Below are experts of layer 5 (counted from 0) of a mixture-of-experts language model. Rows are named router (the router's row for the expert), up (a neuron's input weights, with its number), down (a neuron's output weights, with its number) and show model dimensions 0-159. Each number is 128 + 24 x the weight over its row's rms, rounded and kept within 0 to 255. Numbers have three digits each.
Before each expert's rows: "gets" lists some tokens that make up at least twice as much of what it gets as of all text; "raises" lists some tokens whose logits its average output raises strongly, later layers aside. This comes from a sample of Wikipedia text that the model never trained on. Tokens count by the router's weight.

# expert 6
gets: "\n", "0", "==", "9", "1", " =="
raises: "\n", "ent", " up"
router:114088123138107123116134143089162168089166119097081087116117115183089142098157109128106092122130130127127131131119084152117110139170088126157136118114121099111137164102169117157138110113121140123145143139077157116190124132116143136081117114123110089124133094138131125133166114120139174133113137106150115181160128099140131141110121146165133170115112173116106104134087090114141115125121106156143120126110106139122100152118111121189087137088187148114120116133116109158131136115113139
up1:083147091115115150165182148157110143125140135098185160140083122112139082099115138112154137136103099098119110112113139100113128139086175119144137106133122099119123119112164096075121140129177117149112144161136094139109109175120146094206124117143135128079159124143155106120124168163152107066154124110117128088140177104126126137131128129135143151107146104106144190146164105149131126140128164082107129125139128119116113133153130145124121112108134128135117109116134121138141129098117139
down1:139137163111157131110145126164148169137099160094140133104129122153119129170121179127144147135116073085182115122109134097133146134105133135158127125120163121113135116153110147150108094128095132150081089107104074144156158075119132129106106115133150107143100149143144075113105147130095119157141127098086122130140128161107129142110164073121123150146140169117148121118164166133122103125146089157134151130158137109146119089150142146119096119144064136144101131096131123116130150169153160
up2:135141093103130105122103133120094077122137138115124141119149142112163092141129163069122130096129093127115132122094184135136144118105111119128149141120149066141148106141084118133138159170108142117131121136159130154148082147171109138163172154101108091110157131101084150163139152108142110158118166086102161124100080077141134120118129151104095119131111123122112150170107107119171132162148122096094130125127104152149130149107125135099144148152107124119095131135168108133129145150163088
down2:137145158142152100159135131123103114110100157143141142148090132101110107141128192120108128136121119126101149140104132143130146135156182130197153152100108143138109128151111105121142098118152097110060130115164168129128086166150140121105084137159128130152164133145087103171119143124144095135137156128131116126145145161109084135093139106118117168137112102100099117132112133099086158114140118154126109099160146130181139132139132118112161112110100137114077099139150165130145154158125176
up3:123139159080098106180133118164113119150112105136155124150082123112145104131101136126157114102151139117150133128143098103130151146116135145146138123156153093123102091126131115170058166107128108115086139131138178162190128161130126124114064116094115176125187114158111087147110124125125140124125123117117129093119133120098153153081122135136138173100141153120119144132097116135131116117134136118114174153135118111171125124141118091159129151092135126099151164136139131092104113129170094
down3:134131088158126156194141153132081132113115103091160125146103124162160101141097140119144125116183065126143136121147082146137098090133128112144108133114123168123138124129126178164157121114100110107120115095145128128150136147106138127117145164116131093119129100121142150145169107108109145151136148153098197126117123152144179118140120083129138172153125153088142162115158138118169097156122097127123151128125154122162140144148140141126188165109084129130107113096121104127144147110126133
up4:140071129145150158148148121136118125108093117163159181118143111122134149102161143106117122156138141136140143110128115088136141109106186145150117150154162169108123138147142186156142127197145123085124117108162134153173143105097155121128120114083126126089096162116124098160131091100123120147150159112110143106120116146137151125099093147157127144086127156128151148132123165112174094159127118101083149169119092142154140134131155114107110122151108102093114148136124146134140088157139108
down4:124134124146110143170133103131145125157089091140169121129129143092159092146123174170160122121135094081142120150155122179115114126147149112149127155088144163105125149152105166140137141139118108105104108129118115129156078126113147114116130121136090100117153129125136172141139107108100123146159159122113165100121144146121136145089135103072121150122128151085144119174172147126149126137114140123091114104154175122159150120157145117133159142161075117150122165108160114125095184145159161

# expert 10
gets: " was", " is", " were", " he", " are", " be"
raises: " seen", " also", " awarded"
router:111148103109143096121166124100139096111140129154118119123101153159147179160133123090106113111118160123125157168133140122171117115130096111126066150098122162108117126120127118126150147105107164102125107084174155097129191121137125101120102087105120191096158178140153134118138132118119135111136113150112153129140115159127129111104106168107091081090096098115116090106133181162147129141160129153109085125102126129141103149161109106107157117141150115132123088133132126119134114110167128
up0:134138149107132135132070116154144081181101150106185160115196140129129115106120098128165114145149092134103110078149125139157109122133107110145130169107119118106116115107147111119131106137159129081125104149125162147148116099106129110138156147122106111163103158180125127179120087139069152131118131146159129102117148098130152156163165150132124098086131150090122137141153129113163090116130132113114116147126112124113134134132132091127117162093168150122135122123171128156098175116118142
down0:144125132068145113118113131139101101151119132168100093128138140089146119106122067141127177155145111164149147104152156085126096151099122110126089136159091111131133160133112127135114104102124134102148088111131093112119116142117144125158140134127148153073146130166139136171127113094142155091130098181080134132112100100180104112177141142112112122102099097135157140127134156100125149100144128136098119082115100105157112135125131158144121105121108133161149188105133140097143098117117113
up1:127113093134132119144100130127161141157131123094133136123106128093123117138114111108132164130132123134135106122133114108101130157122126134142124111140135157152089055153106105108144137108082105092111145102136136147139102115136129128112142140115122137147169149110126112180167156121149105115133103156122118143113126076143176090172146121143104170121146176121122149201098138136160133138092150109166150119122090144168110103144103164144097107113102105176114138189127160106124138191104132
down1:111146134132137115142147134153136179114108092132080122124119113075086180076127124101125129132129143083089137140118137116097150076134116137122159062095135092153102140106137143140147130136140101149107094125130151164132130124125177142151100124160108161101153089152121137129099094119101158177119173116125137124129156142111088162124120079167153147108119175117172183110141148154145146128128118130109091140136143119089138166133131135123126120133141127147154133120112115157124106108135163
up2:129114126122104101116164108093116091133090114101167148124112116138134112112095158148146152101120107149141094113121139086154129118125121145095127129112143140123156126155079162101124151151085183065103086142097103136134145115143118089127121127105175153139142107125115143137139143066145152138098095134112121115116094173152122105105126152129136116050154141162154141111119140141184166158128086117125120115127146164120128163122118111120109158151126135114109137111092156106167130096106134
down2:127130112131136143084160155120119140126056150104107133103104149131122114135182158157119119155116153105127147134135105106124112132154136116145123095119118173151091140060156120145109115151135092115142155158095138112147133120152090151141156126128112114119125130067152135156139122128139154095152173127125125119126152098152111107084112104157128120122150152179129146141110130166132155117124104148162122157086140179141132108112122095173105108107150161060114098118147147122117110086164140
up3:155181136103108110133120132141127132147100134153119132122144110135167136128175120104131098145155133122129115086165120128144120179044112113140134148067128129149138132076112095178135122154110151143109072159094119140128162100090104118154091106089137111112145133157099143102131136161119155126122134119114127090054088145159171113153099145131117112125133113113153153146161121125134121147119114138108145092115133117148133133140159142127119171076135121122119127147137105154087149143127142
down3:170101107132099116170110108163126146101132152141118148133109153107107163123138082119182151112100114164101143122157119119121105133104129107155089121150163158137164139098130105104123112095160138122104104097158151104160127070161154172104115097119122144104085124074153135133131093120117129130116144112128152122168137120114131162122115129099108145126114141097113112129133144098094112092095082088138125137141106084155086108142123143135129104101067108097151139128151129097161131111086131

# expert 29
gets: " and", " to", " as", " with", " de", " or"
raises: " the", " ", " a", " his", " an"
router:077134136149155169082111156122149101126123073139153128072150143117128141152136160121093134134111136091164103151123171140099122139127146139152088175096125170098086118121157141112110145124124114084135159141146094121144130114099100090096104127110138131121123178136126183137163121117139130086171125081135170153156126114170141136134121105140106072106157131089111134122121119121148133141121104113124113124131113140119117123131153098132111130102115150132154108183097132108124170097114093
up0:123131115085107142134101137157110133133102128148168179078141120133146130154116137108134135094104153087152133101157123134125120135118160124150122142152144152150113065127095134103122127173101117152117142148159115146203128077141123108115119123105175133193100148130102117152125082118128098124155114124104123111121106154096149143134142124132143119100134124101134108128158185099160132103110138107118110129091109089107132117121123148187147152137120143121142155190125138130075145148097120
down0:162103134133156099101155140119106149141155112144114122141104158083147108080154152117143132132145142137096103122117137119097135152167082119137142094138118086152116123152123043149113091079122086134129106121123126103124152114113123131095155114108069177105145155155116150083104154159174145131117104103155094152162123177137124155115100118113123149179166134110118106114137123132110110147152110140117147125121144116153151125121155132096067128113126111116146106140136146150161135136163114
up1:129100124118146146147155120122135064119125121143169145129138125110132120131100153120115143146133139110151102129171128146126143099147109094111103125161159103104152142113147142149144151150134143084118115125124111130140130109158139141096151128078106089037148145128103107140071113109175113111125156140065127116123146125176118122139120135137106103057150130094146122090179149150167137150113133105097128140131130132129136142150148128147118164150153095112156143165118127180099090140134104
down1:122129149128142118116134177128109160098148158134110135154161134138133096102158089159128107126126140116133104122147115096137169087169128138111180122140108157127139133144117117103140085081115178146123099162114107130179121142123108133149134129125130142139130110111147141154122128124087142165126124136182086103101138138070139077156107184127102119141118111145116145138132105124073141153125138098105091145140151109116177105116115057125092118129082134121116153107136118114141137134132187
up2:112166138140131109122108113166152101119114135143163164112130141120155156103137128136120189136144119116124147094107147153140123124143101122137130140138127156152102161125157138099127134125111147085138112111160136154165134144134142118122160070098144157170155156133084122156108107099164133121159107120141147117108107158158140080142125175174104136130116155112099067158076139068184133159116118083114137145142139135117135119162117140101166137127069135143105143172140111111135127139127144
down2:080146127146161110131101092162085130139092144161089153128158120152154103118119088142106111118125145120136165116149137143157103117164117129121116117142127137156147120115167116101074136096148102153153100176077102115137077084129113137116155139121169126167125133116192171135112165109170095159105139089119141140155127129150149118112167171102100093120119150117158089145167103138124140122128146158141147126151154147124124130120138154112115117100125176116154147094138143131136133098124122
up3:136124164134129111138146074121122123130139138137113113158137116117173149127117093141182151107159186120104165098129129079120159121117102103120089120202121180137165086135146134134116127129158144112147128132131112126100181138175090165147139185122143132161143134123101146128118140167119127130116111143144094123127121149144148160164120135128104102141127153112141089129102135091085124135143124142173140144128154140106102147130179145129200135132137089128147111104131113134114118165110138
down3:206112117116160143113104169132162082155147141125136134112139154112124142134141127143120116103103115086145107142130110141166131149142138180101150119125118125138134156105145129159142122095132096132150131105138127147167130116110106109121128119117128124105116095130141142062130149142204170102121133143107132116117126150166133164163131138111140164133143123138136141105162142152154129083125140166129095136061162094159112154143132154107172114142109080087104096075102152139145118117116127

# expert 45
gets: " of", " in", " on", " for", " from", " by"
raises: " the", " ", " a", " his", " an"
router:090145143131151124101145147112142104164080139098159155124114157094138109098135147098148121110146127141171107122129148116153088157121151107125115138104116106110136151117130151112103150156096099129161091143087124134150120153123128125140124095090100101156148156171139078157153151097149110142149109106138134139109160135160146146080140145123127104152126117083120145155146131134109085112141151112139156118120176132096201122132089176137175122098096146153143119127072135128144112122084123
up0:116129099111130132134128131117151121107161125136108105141114100146153144140154118146157141146137115136152109119110128151115133068131119138119138117158123123131176135145147143114095139081082152133133135102162132166067116128125140146106130128104174125154117092090129121090115144129137099123148140137110114101127137106103098136128111122104070072134100090175127156147178145120151125121099178076147119106104129038107117146123122103198156122145124108144109101139134122133133166142158108
down0:167094173102150109158139151128099103112091102130137130092143129138130105083115135149125103100115174136143143151146131138141100134087115067093143156107101102172137122115103112127148165153123127126104128166115112141119114131129128134149113130078109092130125128174125131130136120093102159073126102089146119112138113117122119160145149160175139161088133135103099126147120102115149118124114117168091150115162137150151096128118103183119076159138119170132146167142141090146099122091121158
up1:130121105158125109147134126171103121092174152142088101175106129111161067135118113133131110109148134088113152055100119113138144110116140149089109112131127153158168139121120145132126080133144094154130127141129119108142119141154092191116168118160127141131102150116135128128123095147168112173137122141108127152166110144176129138136132133154167119146135167127134106081097116112124141139080151127147131118151105153104126129136122119127122184099155127120121128108123130037113129128148119
down1:123123093139155148100129121073144184158124105145133179132108074140132193146129177139129137142126151125101134107128132121131127146153113091124144126091125121130151155139160125117110123091141134105152149147124120119142117137106147100108133145148143148113131159167128171149146157142123098151093135161099143102088133141113082119153109151134084102128074126090128095165151151120106108145136092117130095131121158074124158140142134106096113167105074147140146131108138099171167154153136139
up2:152176138114121144131130122104111148123089093152122159107169093154153089111147101136138115138120082100126131085136121158122124107110083127123110127155134148124096096089083112107131112116150155110103135134153127164153115082104108111083135113154123136128152100079111133140096121143071182115095128166080150102105136121119131111104141089150100130108144155182104095172093153129140131150097114117147110138137126119136101125149142134093092134154161125129146144107178091139126123105128108
down2:223120105105094108124175120141129129105121125120122143123132106137119141096130098100139112151130140143112094123134094125133196097099102130118139191162134149158110133133147073129149120117124144107095117109186115117116122144118146115109127136109116178175122100097130119091122162115145127085122116146149115087115125165110141108133090150156153121115153125175143091072119138160156153158117147133126154136133101139119129113117142154102146159150112129133083173121145146131136135109131150
up3:146090125101125127143108133119106123118130140106085136161127118111160121146110128137081153112066132089148108134108103110124142143104152195108095119133136118168103100133085112102134095114119155167136126070124105138140136110114126092123128114145138118102070137139117121142163132092155095128078137155044126117179141130137166124115111144082143167147152134121116153144151101134120129121097151097135125115121101115103137094133140137097126107126133134071137144121122111123123077102142094
down3:082121104127138136138134119155139114078159124144140164144112126125149157170171122078097126069110123134113130112129137112112134123167141051151134123125140144116148152144173137128133123122107147119131137111174094105138129113136137106132139142131122171130125157100115136132119111157126095141141143136179111134101115134115074099106108131112154090145111142135126087172130159153166136159118084091094085144127102106119083155150136122104120115145182113150125124132102173110146116115129064

# expert 35
gets: ":", ";", " –", " of", " |", ")"
raises: " |", " ", " In"
router:121142145122167151137112128125133134131156093106125096146149160121089117146142146169098136109112165081150144067076152134121116130152147129123156138109155113147133118158156106077134124141096107108155152145079115100098123101148124103150155098149161141135158120127171164111092096126127114086143126088139164094153119125162122134179112110092124139130102095095136105129125148142124114133163137166132121081102118136124118121173157121128112096150070109152133164091092125134142095122125145
up0:144086141097121136106150122101142135157120112093159135104105132125139131093172151122148126102157146176149133135131155068068143127138152130143118165165118131102121093100142103135105151161107123068103131134129109164112133126120150089121097109080149130125174179092086115132133125126162114111133109132120136084118088163175165133124138146132122119115113132115124125114110166136145128191110111117127123144099136125154104122149145093101134085119116157136111164168112094143133128157085139
down0:146121124134125144151122123143142105138136126144131113167109151136201135127083084132122155126138088158105146125128135179119157113140079150111145083136113151065170128139111116146176126095123145153102101156141178159161122151147135181120162143126110082098107142107116149134158131132089141138133109115128135138152129155094103183147150163145152112149172159156149120117121108119114150109156104147116165124142102111109113154149115144140146175106133106099167121121126103130154114096137146
up1:134117146127100142124142150073137120135095105150113140121145086124119132137092099118154127136108112138134087136112146125123127144126107152090125131129158116116134099175065093134147118134122157110096098129090129126129156114174145186083138136132108134138165155148121099135123078117137102125150172142130087105155139112135140122065130120126125144138115138169143128115107139144184113158145119125117146135156114180069191150121112111186147164124125138090120095131087121151145131105126149
down1:137105149157140140149163112153111149121107132133121154137134133145140163166130120126194120151152087093114107128105070118155122099143107109142110095124172157122164123179166135128131163112126152137155128128112133114109119167105179115116174144118148125131104106148158163125136102130095133174133145147081133106130142174098104134125142142069171175140165146119149119104106124139098094084104115111095111137115110126145117142114162113172122121092112093114113106111092141135124127142138086
up2:120130100135131135121117100102127148130072084159131201150134124124173128148124126134155109132104120128121139154148114129171129121133116123125151102137113123142110126158105151116096115140158142124108121116157124154160105142123171109181116171153121117125089100161130116161134179178137106163140077103167158103104111119112109110143147138132144107122131188118066115128131097112141177101100143131089140139146160102152167130152150125186114124148130129146147149150172127113161130121152122
down2:136169119091120151157140126135121126094162132170152099136149128114102129098087129135095147145115147135161159167129107128125124161120123115122154121113106095186104132091127131112111132138129167158136140163114114146114138139118081119081096118137135128096128161092117108091098116159134166092128171100121124163176129121195117136161124120112124133105153133135133132131152116117142135154079154119122123170082103165122110152099143107075119086095181142147126128177141151119117142155128114
up3:133147116151137101112126106087139152164121155143143109110116105121135121143124112094128077124106103134126163096117096107105137123179112127120117105128148146152134100090124146121135125173079122151119108139117129091105162116108126154109125197140128139110150112139126106131144121109168139197126140165096142175150086159137090121114147141084104125117119182131140108115117105138128105081159126139115136162125105100136164158111147131153179166133132115119114100159091165164138133121075107
down3:156139111127173138101107130114142128168107106095126123133122174122160163135111099137148164108148140095098152155117143124092146083120122157133113103106128148120138135143133148132130135106160119142091105121127141115138147139135137159174108139139123111060169126118100144076136113058118102115187149116080200121130173155101117137154134136117125112089108157098128131105133142134073130144139133135106110114117098137125104137129134112156152123150084126150165166142105098137111089105123138

# expert 32
gets: " a", "a", "ri", "il", "li", "le"
raises: "troph", "hawk", "cular", "throp", " orbit"
router:148111150125140101120163117158145159119133128112144117101058165169151141123133120172160096142139138140162146139131091147086142151140106078122130156098136130077127108103140108171120091143133097135149166088166109118126096160105115163149118131135155155126147103134112061129114171139154137162178083137133172121156115119110145101128116081101160107136139095121159131145129171111154136092120126114129123159148126156113116101128124150131114149150144164144155117105144121122149106119094118
up0:157141112135140125140105105103156129151090123121158141124112152175158113125135180141127134139102112146121124118166112125142137111107151109149120136125173146081117119119104076142100099149107121128047104115129153210134123153099105114108146133110154130104145128146091062140159145145144173175141120158137135114133109164149186131119110153128145090092149141129136147145154161110146159117116134124138149155130100110117114103150114133133138116120102105088142164096136134099151101130098152
down0:130098145143095117110147153124150138117108105127118103151163181130111126107155133131129138104151133140124131145089132109090117135133151114133097114160107145090150116079149109089144146111129162093150145156153079049125123134120150141151148171112131164155141126102161120140109137120100157111126102164137109120091121143099123093160142138128098158157133150124107117105085165146148156173092118163136074107088085133155107118153130089130134098102131132147156117122079129139144094148132103
up1:117152150134123125142119153104167105126141143171135106158137128126122115135112138075143171168145117116131135099177117155106132117161178112120155114142130150143095080163138126082092131111128146119172087156129137133132140151099159135094128101084212146123083145177108111125102098142137134137142144160102132141126113129142179150153106135128105156122145096147123110120166148139110104122072128123125098131096162113113144146134156112127144118080122140130086131094148125155149089132111121
down1:157132164177138133117130116129105121102156111146149112115157117166132091093083124171100136129147096089087124149119131140143129135110108164097100129139088122130121101122091113134113127121131149109133163109187145119154135163149160086136184142172137127100155125090132108128115151140148121146136103126115127109158182109118095143111112128143113121173154154114144143147123085127165144117141152098065132114128190123111141136133150098109138154166138115102099098151132149115182121091134125
up2:119160163132124124124156124117146111148141100164140118176107143097135109098125133130183176074160119118141116145134130167143084099118109144109115149103152105157134092037156118101128114137114133137097088141153157139127136123100140117087156098112137135114125124129130145162114114122155098138098133091117145146106152125175101119139151108127128180116131120104138128169136150118134108136105114109057127132168142117087134138137125162093112072102100118142107139118149159137172126123133131
down2:134130111146132135076136110103132147133158076130113132111152105097090169121145124100109108145140119126121093150132117118131146142119133134103085124136108147094088103132123110120075103146093113158158180125087111105113125184110165103188137156113115127126143109112185136114093131144137142113164139111112196145096131118148154129139116138101155088161096118127112126167118119139104140136159159123106122103116114120117142112151135095145138142105155140124177186129120165142113106124177105
up3:154141180130129111082099136115116119136136131112133159114114108135110154133182134153113158072135154123191177183109125081134155106137181170140129175133166125143157109148116129118110123133103100116108102098110100139122166140109123102136111120137116139172109137098148096156133136119115072142114156117166145139134132149111116129103104171134111140148122128150118130098156183133118108144159127105118140134066129150115120121132097122157150098133088096143112117181109121135138156126113135
down3:106151144120144099129141151117106112165163132111141127133131121141125099140122120158142102152124124104127151118114145135124097116177108121133131108108170133139102102124166128140128122106121122143116146179090122098141125117140108133033104166119164081107096144189141151120086115158109102173096127119142121132141101090136111136152104183099115101146122101150159117109144136163147117121108121151127136113112123125198102107162116179155123145119127164127149112113163166119124140134161083

# expert 11
gets: ",", ")", " and", "\"", "),", ";"
raises: " but", " the", " which", " and", " as", " "
router:111107156089113146140152117118104112111106089102145115175120085121133080095153152112136149145121130133185116157165138111088119126155146154129144104150153117146092074109147117109123089120174107103088160158137079146137122145121148111126115101091135136161119122112106107093112111159137135089142138123163094146125166164137097153161087158120126139136156096113119110066167126120105108158153121113118106119151127111127151114163118118146134061141120142159123145146099129107132117138101115
up1:177147138097088085056116088096141148107135141136093092082147128120111118112140103121101142132174162124069115108104123140127135097095104134105106147156091148086142082111114120176135126120121139119176119133108141125128129160094098149117143142156100140141129140171140104115167121113126093128108108133117126130140066126129148084149139100149105097118095143108129116138101137135164159164149158146145159118106098118139136149173128149144108152120114129157111125115112103161092142133108129
down1:158150112118118119102115110094093159121102109160142131111131133154182106117091140162160100131106135126128148123119103118114134111120126140130130128090114123121170106162099134129154142135145089162116088105109143164100116182102109132126114140105116080144139152132102137177181120096149139153141127083135093107143100135149156127102125081133169143118148184127138115143117172134139126145120142150136178117124110156104135136120150171129092183089121109109105117115087115183105111114121164
up2:138149117136133136130115130097131088161150135112135175153134160098135131152124139125146162113131119121082147105120127099130146106128184124083118108094159151118134114147133128117109143141123104089145122111147125130153165176128167100166142127121092165077118082088176097128150148136151130140182130159119150124115130095119111135119150141182114155131122139079145131123114166124118094132168111102106136102117126132156124102125144126129167140106106107149146128102100122128153122126136233
down2:182098160116150106092160155179089109108105134115110114101146102152163127105108131140108111111163093148157176161175121135139128115128150108144135134111133116149096147153089124151130160137117128135084107152113107163119138130084122161131106104101113153097122166131107114125091113084162154128090097145118111113124096165117156110093139121099167128133138108168112134113104141130179155107174156118153127156099123130095130117114104143129154128134149173126130133158134150101086102167135108
up3:139158143128086145130169126128120141133132091135198129112068091143115140093164124087151098149099169150185141100111129110139138113130166112134125127122107154113130117078088135115168116130116126097133125144115130115140161135139132102125089110113119130186160118171134133091130155130132118120116088119131151126101153081134127143110153139158138132117111134142134146120118104124144146157112143123132165101131169091148164112145106109122117111149120131112075144200120065127154110129104161
down3:142120136087152095132109152135098114146107152126105108159140161145136152145140128130152151138105116103103144153104124164130127127135103123171163099139153148141132129179147144102091124078167104159134097145121116165131103085067123107102159148149119164085079136093156115122113144129138134134106130120144112163142116148119086099130174118112097093168121103130154102118177103152097113127126148120128161143145112165112106142135153120091083142071105110169121145111144158136134146117163114
up4:143090087119140111162126097098063099095124085113146163153096146111130118098120111132119110143158103161106126131150116091123125095119078146127131143155131105135126141127113127169133130173135147182186124140108161109114132147142165145182112125130124132091179113115148119102129130108133143127145167154182136102115105094175141118077105107122096119128111144141123162122124153150135139168178101114133111108163107124134143124124083107061129142153124128117143114137128152128125112111142125
down4:128152155147091164134109126151162138187091161100116127123169116136126132147147111130142175138113120102116133116128084112117151151146136125137104139152135120118100112126081130133101159103091120080107125177118110145134148147089091147131115088131151088169097116098132140143161122124126108136124105137071149181204123118104126124136140145120144113128143135093141129143150129116110089116166106117180164115090133100100117144136155123155144098108144102105160129160165085109109109146145128

# expert 41
gets: " for", " which", " but", " with", " where", " when"
raises: " the", " a", " its", " ", " an", " his"
router:133121097140114161121153145132157158124122124136164128112109098064108153116135150102128157141105165141120107152101139086109155125127167120111127144117122151120136123100090142138113158146126148114127155147136091120114165169102109112139110129149133166138159143110100098157121084096094122081108060121091143115124128146094135138120174157170136153101093116164100118155125149130127076155132099140150102064141102164115127160138121090149125105113137101158139097153110117147146133146147086
up0:140123116063139125110131098139161098119130135063171129101193144077120073121121107160156129121128120104152120129145141129116134155123129113137102146125137140146166174105122155103139129137109189145127103124113117178127107133087131114121114132122120126126127139139125107164155133105163112133137114125177110114091124131134109113167161095113122103058126177137090136100162183128125129136138134096181136122164089124086147151137126136161145133156118102136119147111125126134117105154130151
down0:151137109129139148142166147152125131142108135094170082104130123144110137124138136148133101118141116218095177121132128089145108142138099110110157123074119161130132135144118117114136120137116135111167162154146152147118130155160094125156142148104105119170113152135127159136115130106117097149133118128162147099097165111136135131132106146168127161111115130168124144124095094121137088123120105123133114058172111180129092122092120120188109114109164134116171117109152112113144086141107107
up1:118083179136101137098137123137108127141162153144128116143116131145125124103155154147136143131125128105138186134117146112106109102171137120123144135140149155110141105108102096132066130071180147151104153108117103161110178150100091141109141077108131119146111115085095103161144111099108098118160126135158119102104129132126072121127131152164139141122134145139068089121139118156190161159134126113108164121122145112099111136086110104122134150166107121114112161155101145103131110145112128
down1:145100116125150149162106125122079123120099099118093195116147124170159160147114090148114095150107118193140107076109147149201107156110107109127118160120112133115138149191092150132142079155108121119134125145144146110096118088130099128108077125125122103140146153131116143129120127109136096119129141112111122131150136111109132141150141131115179150096109148124143119101157153111119111070138149116141108117116111101146157127112135133126073149096141167146110128142159086143144161124121117
up2:131100114137084121133104089129096093138057101157132176152124133128091124177115130071114132137107124136110104132099113124145180154079142168139122144155139139121129117149145089102151095140075144131106118125114144145112101122137147115122067156131106171141135097126126156157148098145127170131131139143134126162124125119127146117113147141155142125104148128107126143186110111127087102128154086114091144155121114123153110100130136079120088120097133096141125158111165080113128141154128145
down2:164156156116149110119122103126090166125101137099130095116108124154104150090100117156143182119153149133122109157147113108102154137160106155120149166137093114162105106133140119144104128082121123093129092146063107128137133106119168122097127115117114112131129115135117128123148153111090185121116068104149121120113124174147098161111136143131157133144157105151121112094110177139102135156124126135100082122186137127120119130115131128105102097126056089153091135117122151100132119123164143
up3:149063105101065110115167116124152108144127136099131150090142090099113145098069137090143146146102138117160131133130118113156111130124124122114091141121137123160143119156091091109145133130138128116095145144134143135125167119132177140121101159119145142113149136166104122186151163171081114120081116147142088105094121122128151085158130099132155134128126113122094143144117123172087106105101144118127165114172134132137139153156178120123140102143125134145086102140126101141119091113099148
down3:114131120162127125124092162156098114120093110086132085113125144139137100177152163108138122159170114127128118159117143127139075112101148112106146123154148114099086109147080172150125151142149130091148104200128165114133124100148138146140112116154161086155080115122138137142152111126100116169117148119166124107132131134118110142105134115119092150135126158108137154128074132101093114107100098131155124150155118155124093124087117127130136168128153176083120120127122130108068108112124113

# expert 40
gets: "s", "5", "6", "8", "7", "4"
raises: ".", ";", ")", ",", ":", " and"
router:103121117109110104109193125130162106132112126124102149138145153156147153144089138150141128083099091140108174179137147162123117118083135127146150108143157134132136136123127134130139138114171151130126144144161163131096122149122136136134135060130077135107138120115126134097151130101125136092147109116123126163079153103110107147115147087132135143134139152116144120104176141130128109099098175116165091139154105117156177096103091119145105154160114107114138190153136119127170091132083114
up1:120154116092106132108163115115126094135096105139138088156057125133134130118135136139137118116135146147152146136148125147086113103092168122092131110152140122125108099116077155155118132180142137153156120113188145120106129120113158157135132111143122101165132120121133141123125102127163068162153203132121088068150148139117125117138134110134126174103127156146130133123142148153115111118136110096128131162176127100135159130163132147086137140192142116085101123153123123133109087127106116
down1:131124112129124102120103150143118164091124134149140174123163148135166141151100142162126085127143117149119164168118122101165103126130093113172164154098134123124124119128108130119122107072099140131129145154113146128137141112171147104105107183151153139128143164140149102137131157129103162077123081140092132162116173113145132167135077130135149093156149134129106139139125155093125147117135138122118150102091068173086129110087109103149118085096120158123120108139132123128090133087104118
up2:126151147073105095109130148127140116137065108131110172112111133140121127121116171162150153111057119142140069117136141123136134102170127110111125128093183139145119098114116114130118146116122184121065140102050124111134121122160100098119115126127114172194148140141129105178135167130106130119113116104129127146115098131157119163121117113130123093102150106152123133111108118118115104102114119129122157131146128102148158123102191141092130122141118145115114147128117137160114160137106135
down2:094121140155115163160132112144116166121127126098130118131141092110136144111108097138125132130170162094094156092119134150106126155124100167153144131161073118166182129136160119126127130126166124172117144108181120103113122149131145186161103102124126115039165132140128120107111133135130142158120122094097106118150138107078150128149142143118152162120089131128103140101141112148101105163124133176144094086138152139106133105114104119150074130097127129149118109075121126126134118118138142
up3:150154130154169081127141094105091134092136080125146080136135114108144132167134094096132110134134109116145090127122099101129130143087141140104111125134126109113180110062107159163112109122112117079136114139121117141154136097086132093148089134143173108159084088106084124147144159130121095148149125141101132097102106142140137129157117131106156143112155116159126131149115111091158122145144079149099125111118148149131082129154126079127138139125125137136126141123127150060111113160150111
down3:175116158115147137120097140086100118116151146129112118139114135117166152086132106125097115124125107187174131125137124110126135142145108103121140144129118143140108162150103083131109149104115124142101100158130080121164159147100144115063101133085121109127161170150087133151109146142180135146133097135108118110156092156133141155113068127147137113133122069131120087126137099176121157156130129136120153152104150134139109106131116125116098115114143166138126130170062142087116139112119159
up4:139145130156103106161151121134150126136066119130150157159098103077128113137117109154119122130130147101117113131130111101143136092133143113107127133132139124089115130097160091150135156132135135108097120120145114177131148148133123148115127127127129108126132120143110102146107155087129114113142105109131200124069136136122159142132133109139089160106109151111073117199119147120200134138130158118120144145112129133058170115109128162085140142133090114132100129143139138116096049118112136
down4:138117162122122131115120130106087111151147071145099105115112159148150113089097092093086131124124125126159115103078149106147117138156127129115069123121098131129147144155097164135127167098105087112147044130116082103106111154137128131118096107130150136131127118119147145098120090082130150140151157124141095106159105132125141112137117185128130124107121074156165116131115131152085181141150111151114161129119120112152153144147153139133144137135138127072103148120106154108129100145135106